From a checkpoint of a small mixture-of-experts model trained on Wikipedia.
Experts: 64 experts in each of 9 layers, 1 pick a token, a softmax router.
Training: a variant of Muon for the experts, 619M tokens, 4756 steps.
Below are experts of layer 8 (counted from 0) of a mixture-of-experts language model. Rows are named router (the router's row for the expert), gate (a neuron's input weights, with its number), up (a neuron's input weights, with its number) and show model dimensions 0-159. Each number is 128 + 24 x the weight over its row's rms, rounded and kept within 0 to 255. Numbers have three digits each.
After each expert's rows: a language model's description of what the expert responds to. This comes from a sample of Wikipedia text that the model never trained on.

# expert 57
router:117120107112152170134151114115130161133132132107096108118117110161165096175136121110167143128107125098126133112116064137099160097063152143134132121103119144131151096092091137098144117112142097178137095163132107133102148151138159076144103123135143170112144102156116120140120133146137129158119110129125144109127121127152141164138128146090105158102145145087109098112101113097132126165116154116129144127137103166132078139130093122115094117153138054087090119124106140159174102107117125
gate1:137128139102102150149095141112180112129114135144135111125097145142154159143092134162123101148130098110178125148134110074144139139106133168102145108164177105116138139137130157135134133134123155138126118183147128100129110172175114097127119125140182110140134087154134134085140095089137121146117173128148118137115116159133141155128146121116120121172060115133151119102124121153097142119132139128161157134105125156120109154137153118097164206145135068150104115101116102130139148154146100
up1:147107106158094127074107142116133138132134136143137174118159166106155134116151125185123137157138149152117161103131162123106131124151127160142165137130116129136164113133158102185155160079154102113116109105098145158154116136134133082146140143105141052116127144137128151113143158157109126156122154177118133131159133108121103174121134103124120119129131119148173095155147074108125081182106085126145106100144167143116130094159123125119126109137153126130096132118107176124142093125128131
gate2:112152112123123133140161122190137118149118131125107095108124135129172158122089110117106131125141127132129124125152097156147154150123111093162133140156132140138127105133097153138092141118150089105112119117133135064126117162169150125134139079118154129151113148186127140087100130093085139130101142152094128106136095147096134151124136138122093096128138123058093096160109097136181120139107108101117165119143089104142102144090100142092122095102115119162131124131079136137111138173107168
up2:133132159149130162119122181100161158137147133155155119131114101107149107093157138147140124102120128116138128107155141121126125110149124121102173109111167095110137158140087159117174069097080162102136116135115138151108138106137125130142128123072106111169118125082122100120104122121116100172121124121130158148093091081075104143120115143127111167145147100093122149137157148132074124156132143140134116142090128148152111137124111092144087151174145167117147141100110102163131130084101117
gate3:112111110126124094120166178112115139105089139147106106099129131134116119112173099111126156120104146148152141115119129159094097143149165102143129142120161167101144181126109117116160118111133154082071139140113148121130147099072091107122136104125142165126120135128099098119093168140170140171104125143125123135169109142101137117134120108132126099149120130086134092128125076097129102099176109108125137133112115125130130084136153105098145172096111108112133090130115180097088092125123092
up3:103122102097101139156055101146151128122112135114087117127164112108131128119112159154116097124176099117094140126121154104181097130141113125166154112148097090096104075124119138140114116152147123131129128122106099159136126103142146123128143122094116109125125100159136178158156134104121084106090135109161087114153124107144177129132145119171123115100151149138126135155143116156149116124105156122142118130144159174109151101121102129109124162164194142184125161136115087148112141128154144
Single letters J, j, V, X, Y, Q starting or inside names, often after table pipes, e.g. Jaylinn, Hjørdis, Nāgārjuna, Vice.

# expert 38
router:131127116150142114124100103140138142143130130106170106096146162143163170137146098101144178102134128168082103105108161157141111130104093120162093167150084085080124124118141150141113097102142114148119151122116083108096111128138104133158187135115140154110121089107104116098110121125129120148131102155131132122100185094107109145111104153139157122111156150139184130095107127104120138145114122142146129095110094121118114198163116104149106136110139145171137118149093136126163114119112099
gate1:120113081139156137141113096151153147098137146108085125073130121150151114154156118130121146112125118134155140108158104121105121108123148157099130133069068145152115121114125124149117099113147106097106116149146112119155167102129146139128116106147137115093080129092114149122172120107135137147096107110095137145077095186092141123089095103193123153177105156120117155139127146106152138137140111120122086157135084156115122125109111102116119147121120156147090089120157146131123158131177127
up1:148134103105117140093124119089094157144075123117119132141115151107082128128105102172088140135127090159122096076088086169122107119156135119131178129148152121129117132110117201130112141153103098125111150165158150124125128160143138139132133136094148139143162099120127130106154090145144138117099169084162126129103145164116126115185085125096102151122155135108141105136126144166143101143164162158133132111112123135142130186153124113127145122108122132082088121147111112143127106152161121
gate2:122115117105166085141122137084107112149071108132103113111141113101105103144131144130157128118079149148135113169169153145112099105127147125140186133110137136132103119150130126101117103108135165076069095162135141113064149133110096161111138176139118166125122090117149105141145104142104124135128100112170138124141185120150103139144117115116122141105122083151131091147129163123121138103138132142123146140105104157112178118102133113155111135114152076107140140167152156093142118111110097
up2:133112112149116129126127148108154135125116140121115110133123134127163151101118121112127113096131123157116161116098073133154126142154135116123092145169143126099129133158133104097113135139136110148165140136132112093177064177104140149117093090134123128156150141112101130097116133124136103163164109156093111141132090128106109118120090182105147187156141120135081132133075093173147122128154129129146148106167161097120090175147087121112173131155131140102119126123074088126111132146131167
gate3:148125174149137091158113142161127152135076121138144078084106141179122075127127147155108081120105117106088108107172150128112136156157109171115054156128155144124149116123118115092117104095166146131130142144151107098129112164133128122129096115139154139113142157144148142125146156123117134101129142125116131091143108159127056121086119094087143110142108134148130138091116134114174138169113144115142103088108150130128138140088141123115113151123125129082112150121109138105130120165161113
up3:133103157124110094134140184119149167131141105146170098094115130182112078148132122103166126128157088148088153130133156134119150142115127137109107108082107125107118119140103108138111101194161114089099137116140115109116069144150087114182118139125117098111116122161139129124132098134142119092122130132140100128156092104106113137107158157159137103121102141189124100141128134111144126196121168135130140161107116133119135140119082110129126092152131131166159104118119135113172096130135130
Commas separating list items or clauses, plus slashes in pronunciation codes and AC/DC; also including, like, such as.

# expert 29
router:107173076120104113151106110138124090104129143104158128146090154104109148141154143112132091113158184177109140108099121113154094130099128121152132155114089144118186137100146145095124116133114131139136115127142139147118147116153105177095174101132132132140145100142134140121137157160172132140101165142148154114086112128126127129133134124156131101157127093116129133154127188163113147124104176131143154122164167145138145170079156146121174111139143127083137162143085107152131123115090126
gate1:119130076141139140114103116108177101119120087129108163148132140118098069118186150112123121107190119101150152144150179144137145137171124111119135143147108178184145150138145144076132139107129129146155122142104106073111116127114099132147147140126142124114125092077115174160152076135119127146120125154150136115105131117161159141157131141102101117141116180110127140144140092133115107157126101122104107174105114152150133155110148116159135121120170127120124107095151102142136155106109112
up1:157123109129132151127148117108111119142051143154051141090134112093111115099116148110124133131125100155095101134141098089140179115124114133117114125143139114174095122124073116154148135124106127162078120141173093132130136110144159145098147164135146101125127140110113126129156099157114112127135157129124157140096107095144127130109105144163111108140150099122091120129120133127185121136127100095139135111134120179111133095089122135145088170124113150074145123126149101181101103123162125
gate2:150138124127119140140107157117097142116096118125082149111138102140089139164121106144100102106131139101129137093153131128127116122119139085111115113141184112140132111136093127157117159120152082161157185096091118089153164101155092143101131148130112097134130108126102131091131153133107113104081139150147122113105186110078158127098112111097144147127134096138077153095103133109142122142145135137093149173080147105155104097154109147133130121118112146163158121087131160136120154142178149
up2:128114137126119118126126092175121150165194133132128162155138130109133179093124131109137135158108115133179147108152113072123068131148140121150153098134124095120148103127162129115151109177117148140127153134145128113117128173099130159140118111128142138093158129127125116148122105165132083103139135115094147099093138138117136159162146148128126140151136134147165116156121147087091142087112120121196103083119148133119120123093152160129135193123136101125070134131087138088133113131116131
gate3:113092111089141183130102113184152118129130146123110105154134164131106092167125127087189140135110139119125132115140120151099130104112092177123135148156180120142120128166126119134124129138142095129130223130145118155123113096124133093081126187145144111112126175107101142131176143108129170131151120149119143166156158155099091117123126104115135104120169106132118125128140118110131106147146093126161098120139139132116129135119107098121130142127106120134165115164114165140115147177130146
up3:122145119099107134119078120120139150140122165152101172124092143162126084167145124110122120147126111139118132122105143127116146136165158141165155130134147154093112106130097135086145138175124120111116116122110117142120137111122141130117145118132136141134133135106107126150119127150118129123147152132179142139140104123099113110100141095151118110130095114161127152165172145204158162094147118077120131132071154110143177126089129147164093154131135176167163131149159129206130169142143100
Table pipes, decimal points in latitude and longitude coordinates, and colons or dashes inside numbers, times, routes and track listings.

# expert 6
router:160167124106123145128120131124137121142076114146108113134133083122121134168131108088129097138147120131122077112157156151143139128132126102143133118123098143171170104123110096102123125108141093105191118138204124162120111163147124140162132146124167170123102082115116164124128149113155125120157129116095131127133143200088079074094145094145157128127097145092136150113130120175165116111148102120120099154135120113116133119144122144095148143109111129124129149148102142098141166154145135
gate1:183142164111140130106116158163129100097104100097118122137142145158143119183123144113123085119137104088109125119143122117114110130133115143150130143104130096083096101084081160116157138124086150098080133133182117132155129113105165143113153107101098147128096142154129129103168161122174118119139132140118113104078152143093125103134136136132124124130120102113145114153166061130105125156120120082151140134145104155160104066128167126109131139145148150154165122131113133098140095101135128
up1:101124108151068127139102061117144156122120151113118146147141156081122112105129106142156162138142138112177136139137134162096158148117122118118125077110102138154108129148176125114091181135146154148145123098110147110120136159106112121160136153156142122136145120122146138132130165141069143160103131090143160095135117128104155130104094141111128125134118167159121144157110167136119127085183135134106123089094128129117154117149097117145148123135102163142141105154117123124110164158057161
gate2:145142131125108149133120113128137120151127124168165110118125144125140175126091122132125104078129134112173112131138129140124118126130130135113163108141117116144151108148094056109142124132089104125122129132083129134128122096121085145143158146172130161130115104150127114144093115129066152123080135163110091084131107124069138126107091072131169103133172102073106151162135134142119105110138114140159130150147111058128134141092172138136089116117119112149131118119090112139079143116141136
up2:151169155118084128135131108113106175109160111103134105118127097159159112148159119199114142117145136125117133177160149149137128129139138139118118100128116114169145099101147113148156139173153123114094108139152110146113163170133118154132133080161133121120128156140163139153119166150087126165162167116129165074126135151143171122122155068117126134121124121148135147131155126112159150124135135128118145107135173136157093138154161137125101105125144126125125187120174093138155098091106154
gate3:096074134077156176130152128144117138148102152146173091161120142139074117092132143124098138164127136139139152155136123128143162124142134122138137074063134107132118120133125132138129118125189116176113136146168122139136127111119114098139114125137135112110131129130100140125125120152161128155150151144147191170149110114127150102178163115118139163137140164135104116136152190110119100091129119120144191101134146139106132110143131098133158128143132094103135127088117108172133115088160119
up3:148147112136114070125103136161119141077125143114050147130134112129150146127136116155121112099163116122139103119156133144127084152152122163147085138129105134115127141145095104136139172124102128093130100131075141147100095129130147143128120123131153144142157126161135137161122147113099109109125110115143063132102142139124111163103102138130105128123128093103137132121118087116112137119126117135094085166107116117135120148130145164108102145104130154169118202176138148126071187144085119
Words in sports match and career reports about scoring, winning and losing, such as scored, hat-trick, won, loan, seeded.

# expert 59
router:138172140106136110132135092093136040140122131118132077116107151124111142193131104097126115139132124187099109173132117136145131138101146136114098170078097103137135132106107138137110110108159111149132119122128100151126118140122110118118165154140131151120087111118118103102135134118146125125141130116140148113120146124120191172114131138141146117113109160114112100104128173080116106140111176144155117137134100077102116146107134098113139124082105161149095124150125152123173131190116144
gate1:111166122154111102157112128132122105141115155111157148131114114107159110137127120149116170133099139118177095164149112109122159086085104111138129159116152114108116101119077163078162104180125099129170085146125149140148130137113122134122163125112155158124117163131156105156132148124105195102111152110111153134145132129139149131110094121128135160095113169094121142134180124100137112139162172142116110147128123101156154129119085076136134145175130134119157101130079133102136086131133109
up1:132111131115117149129105147135114128135169125120104107111066170096136124152131140088153127108137101133118135112128138133130133175139134152116092122109128124167162132119157129124094132092130165134112125074116180140118103088132121110149087091081098095137137093153113099108152128081185123119131133146144110145113123127121118098157143151143131113154109072178118113115120084089136121128134111129173119074121123134143087129122128145145119085099123110071120162126153101100085159150098125
gate2:120104105195132148127160129122128141117110137119136148122129151147178094120093090157121155122150142127119110123165126126125126148101104148096171147149123140122120142116165155132127166120130129164152092131137081150154073155131160103150133127143153136109178082130101151128140147166150096121089114149139156098133087135117106145154131130083159145127167171110104129125127095141129155142104104131134087160151093127143132116135130101169132096125144155097114141076115150079093140158104170
up2:114146174142115103073165110137108127129103117136091108135075158079161135154181143137105110144144116090119151094151131089109099129087170152103131100128153088149113121147162096139118100169127117111133148148127143152155118168127111150152127136078123158175156149138128163157144087148100148087116155101093121112134150113125117125159118127159103119156112120127148125154104123119125118097161115134124130103131085113102110067110148127106143178127105141121115134119113128110090158131145140
gate3:148129148139127127148123089151140106099144114164143085171164110114111048160159134109103158118112191123162130142130089083118113116124137158118125138091130130126110128142122129163124158106158100095108141128147108134116114117113090105130175095083136160115158101156124124081111111132138110128138137134167135137133089129123136138136114163140167144135146071144143139091156148160143126168131091188123149121122121155133121154114121130118125156106160153151163160132125091135177111121105126
up3:132142129117101110126122093133094109147162050142124144102169120143162066116155167106109122134130102113113131128114141114133086129148109093119145121087116147109142132132080145121140186121099164109099097098153158128119160103097114135113135134107114136112086155153145106094100148104135132127127130135160121183114169100127145121112096111121093128135177123124114127144104175098119150158108073160122100137121096134138129144114111076142071106125108101124131146104124099105149142141115131
En dashes between numbers in scores and ranges, such as 6–3, 9–25 mm, 16–7, plus to and and in number spans.

# expert 0
router:113163134165191153114122111089116105140132145103117155137183079117116123116129104088103097120111126116108088145128125082149132145125132050106140174171146116128155131141134114124145131128135116103124153135145134151157125125128100164112126124122157161105094128088104123094146097145143124128158083098150110116124125129071136133151127151137192085126111159120131128135131116151108066125113149153108127131125147132102108152113114158096103133111096135103142118173102127137114141177099106
gate1:143138102143147166124130185131058106171133123112118145151126098141147112131130113164091126158125137161099173074124154121140122100119175120144121122158123101168119147077125139091120108137137171135118123122105149151159114149154153095142093160132166148138114140114113145171119092131124111129152118124136179114122131142136130142122145113119092124142148158122138142115106145170134128167114123178126111078113174133165137110100146137156108113125166152170128137116121101187114125108089152
up1:127125154169139176151124140143155119109110139145163101120103132120076125136122108079118180144106102095117160114125107149124140134132123113126156149113154111171103137129134150111134163112132157109111138105131135113118150189175151115107124120147106142152078110105163123168133111141124168160118146132103138129124120088095134155141095142060121104140125148158096143119126138135131115118105163121085149105101173076164115172118155100173109117148156087111116161124128120130153144141129171
gate2:133117125147118095142143112158090143108107100108159102116068124152104131130178112137144138156143119179103153129153055137124126117131163154148107139126113149142108121156110135127114139090153150088132142117131132108157151165109160174119142121153112126107110082084136130114105087113138127137128129097143105139145156152120094122135086127101134139103147061113115158163145100164110152132120139178104071132157099126133121163087090144110097095135143118119173108112121113119131120100115135
up2:111151133138111126108121144121072161142114105129130121088079141119138146127166117144126091112144110158125156122152081140120127149113169154112121135128124118125165099112108105156138147132112159103131150102142123133177166117112191202128090132111114124084091142105132132113114119110140152125113132160112115102148126158092093111108071144088156119119107081125153135156130081129081125144129149181116091119129097108143121111113118151127120163090129132067124130130117111103128098102117119
gate3:111128111158135125132109129121118096135132110142113134083150135155126158133133109160119116121111095138111145102123169136117124143119119116132137153081127140139093140093122111102119138097075089129166079170135140115134154097117158149155105138110187091130159137148135150127117128155142154095170168135164153123128142129123164167129127113102152104123129148140115131134137145133143106108057100106090103130086104101109155135070135129128076091105153122124160121111157181106136081085153106
up3:145112162167128119118127145111137084127150151106121139131157073106100187130063120147134141097109092101125180098104154142116111131113141100106116146113126143142095123108188116131138140090084108141110095186163108145151153128155143156119144134143161102155123102135150168105129124150117164154106161120170136107092147126125116153108158120130128120147154135117127114140155141136135088123128080135091121149133097107108131113104100134180160125165145108117140113111161147176111133097124125
Quantity and degree words before adjectives or of-phrases, such as most, much, some, more, many, lower, in comparisons.

# expert 8
router:138130151173146170119146148122154113149100113120112115151142108100104159167097116133104089114143087137110115128107124134135121147121127105138144133187096094144155105156168102117115102130133131099177135138160079151146136131126087127155115137179153143122112084135160109111170103173098110121111112101159117105096158121110121145129140118139121111103152147116149141112127139118153108129124098155094113159102177125096138149153162126104093157147131109163112192135127149169142173170115148
gate1:118091147100118143122132085133121185115160128139104105142133123165150140110118146111108115144140159168116139118082090147163106095118160113078077070112117118092138140146111173109150099128136143087159125140148084096158129139148117140118156138125142134167132133115153128127142118161167106118146109129080088145111138095162127155151150126093119094151089102117113168149127122150094130140125071120147118108139131168119182134124141136104145140122145126143145075157112122115123109105087140
up1:111173129125134129163103159127138130125083119106159133109154114124109093148166114151146154150105102093147099130177145161111158144133115119153178152121159136129100099105155109168118125172106121153125100106112186170122119115117134101102097146133138110119105154150076101115099154117107149170172104164137150110153138148134089103105101131125193148117160128132126104128154102127136107116120177113124117121100127107131103131126107141153110111169107144140139166107141110126123114169159081
gate2:133134089114159118159151138123129115132113091130136164124144135133126133096106107134126102113133086049056086135143131139083095123193142155120126086134130120149175142123106136141154158100139133114118136138125121097152127130154144102153110156128122146170125138163137139176103143128134103131150157107082138139135145155106114150144144144073140137095141135109136103128134175109185119148142110151098114097160114125136151140118149076128147116137113120162139105159137166143152084089143126
up2:127129133135129169154129133129113133079106136129112120094136120140133133128144174156145162175161125140168117144142099141139095127113145114124134103107166139111141121150159115151155143141110123169131160093132119175088132144127131128078088122095135120117122121131157176121145109109114169113147098145162125130129178142099107124108086115158112160133159147157083134141133108107090112091105211162126128161132119126128158121109072086140114150061110129138111144111093142130107125118140111
gate3:147111177165138121145168175136102123150142124137135105150111111106139132095122110116117134130106106128110148111130126097166145084128125072113115117136122199124166111154074095138117106124171100097141098135120127117115132118129139160099100117132129140115097133167157148147168095202132154132098143143142133134169119180144119138126085112152108093115130145148098113100134133129130126146151094119182135162088163151097103135152156153141094122131127118131100104117144101131156101098103140
up3:095085110157133133178135128106163112105122154147166134072119146112137123132107164129127161141101110134109166164111157162120104141118153133170133115128128120082167107115143105119135125172122125118119147118090126125153088127102112179172155146116083152107178112151160162165136108115163127145150135107140140127125139120096140101099119158095118153095140099120105102108096152141149177107117135127107125113129105155088123144104124166140127116113123169110162149134099111163151080098101155
Verbs and verb endings right before their object or clause in narrative prose, e.g. admit, find out, tells, allowing, beat.

# expert 52
router:112168129131178127147166161129156164138081100150145145142113120153152171122154107165125059105127131118111085105142133190119097168109142147139149127187121123118173135131146107109121123117121109101156156110099116141112155124136135171162125123126185164118076145099108113122124113148112117128136143124134166151129135154093080112130141136104112148138147099087158148126135147139142108120128118145126134149110142065122134120182153092137133166110143157143137150154100105146129144118111128
gate2:125126147136126081118115118147139142138138099110124138110140166096134130114103111090168154117130115153147113129106163102116117153109086150117129061097109121119126123097099162122144109101080063132110100147097089153135156122112081159136097145164165140124121131095144122117119118094157144143084125164118130144124100118150135100151087149139155128142115123165152111135094091115150153096136129146137108172059145108107139154146127126096104127164085157145154130165141132146126115093124162
up2:086117159106130118100103115141136169115123144138148167110133158131141143093116125095177202133136126128187084105142139124142155162156111166070129083130111124134116077077123138145121150128102098179126092134106139152141124103151106141156094131149140110122102124109114115107152100106116116114094135129106122115141110137130101120169086130118153119148133125177114125115099104117158158138152113149151105130092129114135126173151126113126185142143079150118131100152083121125132120123134157
gate3:103129091128105137123123140119107133101138124128126161137120109165097131105124162076148122127114093057107106163134140117139114087136117152152115137103123141120140113159115158095161131161162103122119144113149094159136179130136127082120134106122098125125114127132120095102181187101158128137132191134145108136162122149140135142172131117086146133108152157134135115123088155124169125126112137156153112131169109147107139099145113109152153085107142109180112159149130130120080140169100085
up3:129126114159139167126130120143142112158103134105117111143129142092147128122135152128149152141123113119084117113162131143102120155123139106087136139102126099135135136112113133174112128142115164153119151137124140106197105103098191157113083151112132112149085161148162156148094098132111113149127134146136172154155189075126152151124139111162185129115113099132098116095163129137126135081160178114069111126132115118162158104115139105128098104134139121101125127122132137135190119133153136
gate4:132141102116086152092136096117109115131172155132129112122131145141173128097121152156149144124137135163126141158109099104130179139116140181148087124130148099135158101119140134145139132112143156090150122105109130123098177143105158171135157145077144126085104127105156091094084066126140148146142115113100142129134111096118117101167127135115111103121190107151146098148134111125128125115123099164177162150104103148142104124120122105160102149110138103162170127091128097133110135106131091
up4:113085130092111118143115134100128136135116118163144160123134120096102197150148129108124160128124117080107088100121182089137116161131128095087120128130132154150107114100153119152134099145141117148136065150093142153120148123114090107133151109128124123100116114135155144148131169150095111143109089107135129132064124148130087119170168128139134125125091161129130154045109126138120094147149110173128131153105136120135158151139107131107177121149122130134152166100143121107152153125147149
Word endings completing concrete nouns for machines and materials before another noun, such as steam engine, rifle, tractor, electric, oil, stone.

# expert 45
router:121202129148158157113127107106113101163133122127089127120132133144116175119161099146068087102116125117113071153110146130138109143074104107119076113137146112121173180157125154124125109125157154124088124106097092148121085135137093148149138107162148140110119120120149117120140093123148122155111109178114115092082111156125128133126128154136113161135153136128154132138157151089126109095103148147121100135163155110133094164138126145108128122094121139145132148130107125095096138186108139
gate1:087112111107116154135131162120146089148050122127158112086100093143122169153083072118155115130101088117160132127130130101102127135110132099161109127124131101121139100148151122146092086121146131126157165099170129169148132102140063140103136109138157131137118121157129136171132153115127140137163168153132120102138097122147146147153110136118139104118126120176141108173125130129123114136147096137097069134124126076153120134120106107112133103120123163160099139105140107117115128105073132
up1:117150128104119119085123112150160117124093113129143126130118143124150168109084114118127162094111153126118129096130128123120125089136136082137136108108192191175142164090118121139124109142135190110118081133110132119155097123110150112160141156174134118100089110114154086146146125089100129147113106095144142161119164132116123150099137089117114121114122164100139118145140084121146127139127135121158136132095154111119112143118164087181127111107121155151091061134138134149082133122146144
gate2:168151144125091107115164119110133117154131137133121126105124133163119103098104123140120137130120155090127105108106129086117139119132129142125127109090117125141148084117137131141183129129099180104134103141090117131122126163161141079145133131105104149078098091136124126120161141158117175149173161122112129104153189166104103142140121102127121112139120136150138134136164096169146152160118107159124148122070091115088161117156101152132099110086131146130134158100114168098123165166124179
up2:099162147111135123143141125139118149088124086151174128103117121165140104104117120152116130122137128171112142131176097154096109117106177113150149119124103162134099110130144116121121096127107146134139131136125181114129112141119082091136132107140103188127106106079167129125116090129147170123151131163152101132101137111130142093123059132140108120158166097122120148140145110146107062124161133127119168166120146143130099133120160147125102176120125134113171121134106174124084125125150169
gate3:131120118127109090095171081145146106134105139100138129109104118116075100131099125126051140099147104142153125081163110139127152120148157101143135123120133140066164126171131120121102158139128098102130135177136121134135092131146091118132123178072127144157143158120124178125149117101137086090167082144159118146126126089119138129083105140162142116118113152123135165137141143139130138109108145160125125138116112082099109125141132143111143113149145147086166088134153130143107153115152141
up3:128123169145121118139160150110099085144121097110138139115055162103119133135109138095144121183144173150148112111102134133105156147181113114125117129138116146185146133078148095132094088172119126131131124097157094134123147127135143138101114161144136141083120162131152122134129148138121115122132124169115141083134129123120137171129158130103148156154189133129126111138114119134107092159109150137118150090145134112139094096155145173109154095141127150101114106136136108058155118126127081
Digits and day numbers in dates and years, plus month names and century, e.g. 24 March 603, between 1968, 1 Apr 1944-15 Nov.

# expert 16
router:171205105114145153118112195117140101138113087140113143128102100126140154133123115134136104120165133143123114136135151137074133157113118176177093096145175116131139140168114099114148126071143102125128100130135121150127142152143118149125162156115167146134136131131150133172125116128100174156150160104121159123120145157107096116093135128132148171158111149135146140152125135176147125110158115136135096159138102086137070117169130141099157114121154129133143155132108140123104178134127130
gate0:111138134114139151147143073118122091111118141102147105122109107126152124135104140125083117123123108145179107121116165160150110125154134117109133107105158132131155107100099145121137131098102128100104119140052165117095105106134143147089112167133126169161163102193144147106165126132170122109173130128135124139135146142166099150107107147127122123102101106125118137132099148100115114088143119135148078147127077128094120114130120183155138122169142114172097150107133125194105129122146131
up0:140128120074117124164139125098147147163107112111128148110160118099154126152121178100057110165144138104198095132115125149140130125126139140115131137166131123113148083129096123129156143128169101128119106133112149109155129118133112094106103146133105176151144121171171078146112107111143162111100114123096147103127148094126120125152098162117114132135112096086139155120111143077124086112108114141144104155124084155117152145137116181158124120137138136179143153111155127133149089106143130
gate1:114087125146170120105133141127083178113099097103143118137126124097153175081129120116147126123158092076098132120116077178126107154146094112103138136166117118152186102118163154105143155134147114127132119098124121120167130139150113089162078124155113150133107134137190131103134144129156117117147137100117112089093104113141123115154135123066166115129114120155148122110155155123105088164111115135146106111133167118125096135134122132126133178136130128135120125168155090121113140140171126
up1:147151127128124129173117109110161103146121103125115136139199123154135152160150164129128136107137148149171136166127128137116146149098128154143138141117119133071127176133111103114131107107130166127120139153167151094130128119154126120127140105091171107153132205116101186136127106112135114118137112185135142110166126163118120143127131137136118119138172149071078082127121108111128159083125156097121136106134130131108124107144109137108153071088122104094144118134100136143123156105125171
gate2:115184150081127109120143122148168132130137134113134071125103134158133109109093138149114111135117137116151126087141112132119136152144169082129101127092116158113168126124139125063118151116167140130147149142123118106143101147120088100125143119147087125138101111147117120102115170127086118097134155097156093145073135130159181101133098132105143157127071131163164134103107135110105123190136166134137070174141138134134116133111139097122099142116137102147126137112089105113121143142119158
up2:100138136144106145116158199117097199126120099121174103129119144158167148134126175134107096161120142133072119141145197142104161146127148129107157117114174097115146123125147121106072127161144137117103134101118149107137166101192133208136122125133145106117106141107123136131119142114138108130140133126134152172132119089117129117141123147109129140133118130108150109153147114134106133119151112143151122146154130120164140125157105110122153174114118114082101135099103119102167126101157126
Digits and numbers in table cells of sports results and statistics, plus team, venue and motorsport name parts such as Racing, Stadium, Ford.

# expert 23
router:115154148131171163118147124145132121168078103130109133152079132150119135100180127118120074101106116155107111135155104116111136152076153101116139142162132125157164125156146133138135122142150154140136146106153117149109115169152073147130141144147133171122088141115117124139143141142144076129117071131148152140105149095179171128112179106148151124107174139139169165079118154140147125115132137148121111126114160136107115147124112137152129161096142122132157146124101121155132149176098088
gate0:095112107111164116117126153080136129176111118199120106122103119097124111153110148141118190107151110124137125111115150134087109120125135131139113139143135138138094137110125134135156129144115110076159146126125171093119131152143181144120113161116101101115118171134106125150148146125168128113123134113172133172186178139106118078189114127128132149113096107144159122160111103110140121129083108128114136087139135141129119085143146138135170124133192127108132149159139111166123121136155150
up0:107109109118166106108143128112132126190109129184133078127125117112118127147106123123134179132135107112126129140138148131110110124144142118152147173129146157114097126097142139102112136146115109102137146128109157104144127185119194134133108164110129098130143183135098105162132129132145103089112124133170154154216163130131149127132138121129111186089077104104151152146120106125140138144118101134135134129136155180142124077127161132153144122153141123098108135162162134161145125121162121
gate1:153125138131166104116109138094143172144105117150127132087125133136149112116133126141077133142083117147132093161108161083138100157115124112137180154138129169144122159160123100095145095135091092122143104126133119086135143100078127151103150112137098128154109120131135127120111126127147178158159150088143154091144110131135115136071139136160071069141122107115153107105158166116173144133124154113114132102118090150104140118130103118158152143121153164106137143146118133169141114088112157
up1:110086140143179128114118135109089146161109111142130167102130090100133110147120161161105154129093146102133104132175158120111183123127079137121200130122119168143152103149115168097172115167081120147065123143143096084113149114133112126151129128118134142128128149118097129125141114144146133120109113120126151079142115161149129160123106188144115103123135157134124114141110126145147108108110150125137140130147113137160159103130118095143154134096139143123118147132124129140186088069104139
gate2:104116123135162065140116144123128133125114171141121155130116175128158124120140141136101136131134109123194110157125125112107168127121137154128127130138134126156110088119132148097159098136086106099139141077106116131128144124140149152081129132133130141128168106104131104113151117083172155130114119134147101192123185161140133147142129115172123139119103140127124148132160152150124112107147086134107134127156123146109118123159113150174112095137073113114108102132137113189044156155133137
up2:148083127110102169140139119127113111138159064106125118090126094126086141127099117134169139120128138117102119123118142142151115108149119141132110143133150145114140143151111121178115150137149142166125112173109137127114119144106077099175142090146129136123113143139127165151113146164111128095127150112119158063094099100087112120128133129091154119119149140159149128133104112116128122144105174142151106141123137103139131153108149137091134164088183121153130149133116173077205086100140139
Plural endings and plural nouns such as es, ers, ations, members, players, areas, plus they, usually followed by of, were, are.

# expert 48
router:161169101136134142082135125152170156140111128162147108113129083153127127108155138110147100144117097158126100151153117139155102145137114101161110106122144140135183139110138075132137118085151154143155124100149077105161135134115108091158182142105121162147115102106125144166115121112106139121125147139101113137108101213121119145134112101175117101132140137156095130105146109123099128144159089130121090134142109102130102163106115134097136111115144164128179118138132115106126175110169114
gate2:129107132135112107111106113088083142144113101120146130125162142133127108106139099131074130127163131121132149166143169111157139115134141144118145145134153142127147172124152086115108147153108135109164140149109145100107137112106118146122110164185134154108149139084115154171131090115180146139122120132115146148116113114117193134146138098168153148111155150094145160105154138121115143201160123143105159132132155119123105125077159096141161160174118158087168129136130098153099109154132141
up2:132130186102148136146143117143143106127115116137148107145115138115106120147146151128094109130167125160074084136165167137127100106162120147126103133151118150156114149131159159096168125112106114099103138147152128130153105127151074123127130141111128127117128111114122153110152145135142133129109170134073171117144133132116174117134122134130113116200101113106127103096121197127166133158101156129068165145150133133073136155151117115128123137084146106122169080153147115117100149119107100
gate3:161132141118113109147157090106112143142076137116158101126126138163142153083127108149117081120155137129148140109146114148098088134161081142120150121087146130108108164135107119106134100122122116125130133086088136051136115146128122069135137137158119158130128125138124080137096121149126142104096107096088111084149132116126156097125169138162138147067157163160143131121151117102131118129146144153112134064129121134160131153102160135136138159117123136193141139142127158097143149142117119
up3:135127093177120141139101138173125118116144113165113154151128122090154097176184162119116135117091115088141097141107147130117157167122143157117162164163113126130153125125131117147145159107122158130131135156163108140138113129072148147130095091120163080106123077114100168147164148102089144105084162130138136127126120165103133090178099152077080101128135123109143124119125153118114127141130146125110133167144108153115120141137158130122095114114101099132163120173130116154105142121151137
gate4:159117124129094171103176144120105157143101135162160103116127153133146142148101123145125102138134120113123100128125114137146119080111123116146174128065146136162124120101088145122096132138123132111150122091133133122162121110112163130076126089133099172142157121110145150134111135052080149134121139117153116124098118088141093143131114135117166098103137141144117101147128095112099095123138123089166104186111119168092189119110118137152104101138133109123144158101083128111137120146096124
up4:149119097149117146146144126141124136157120105144125148122161145159154086160135191101145141102142131108068142141165150108145175120141089129083131129093133161094162150199132109151126096100121148112172153131141171088138093119119132095133114106105088119105118149135153129140144096113094096114134123121124100114157122122136094122192126154147094110119108150155139105175112178107127150119164119133105135138121101161088134121126136122155144129130106123146099137122163082135148125109126129
Numbers and blank entries inside table cells, especially chart-position tables (Ultratop 50, Billboard) and sports league standings.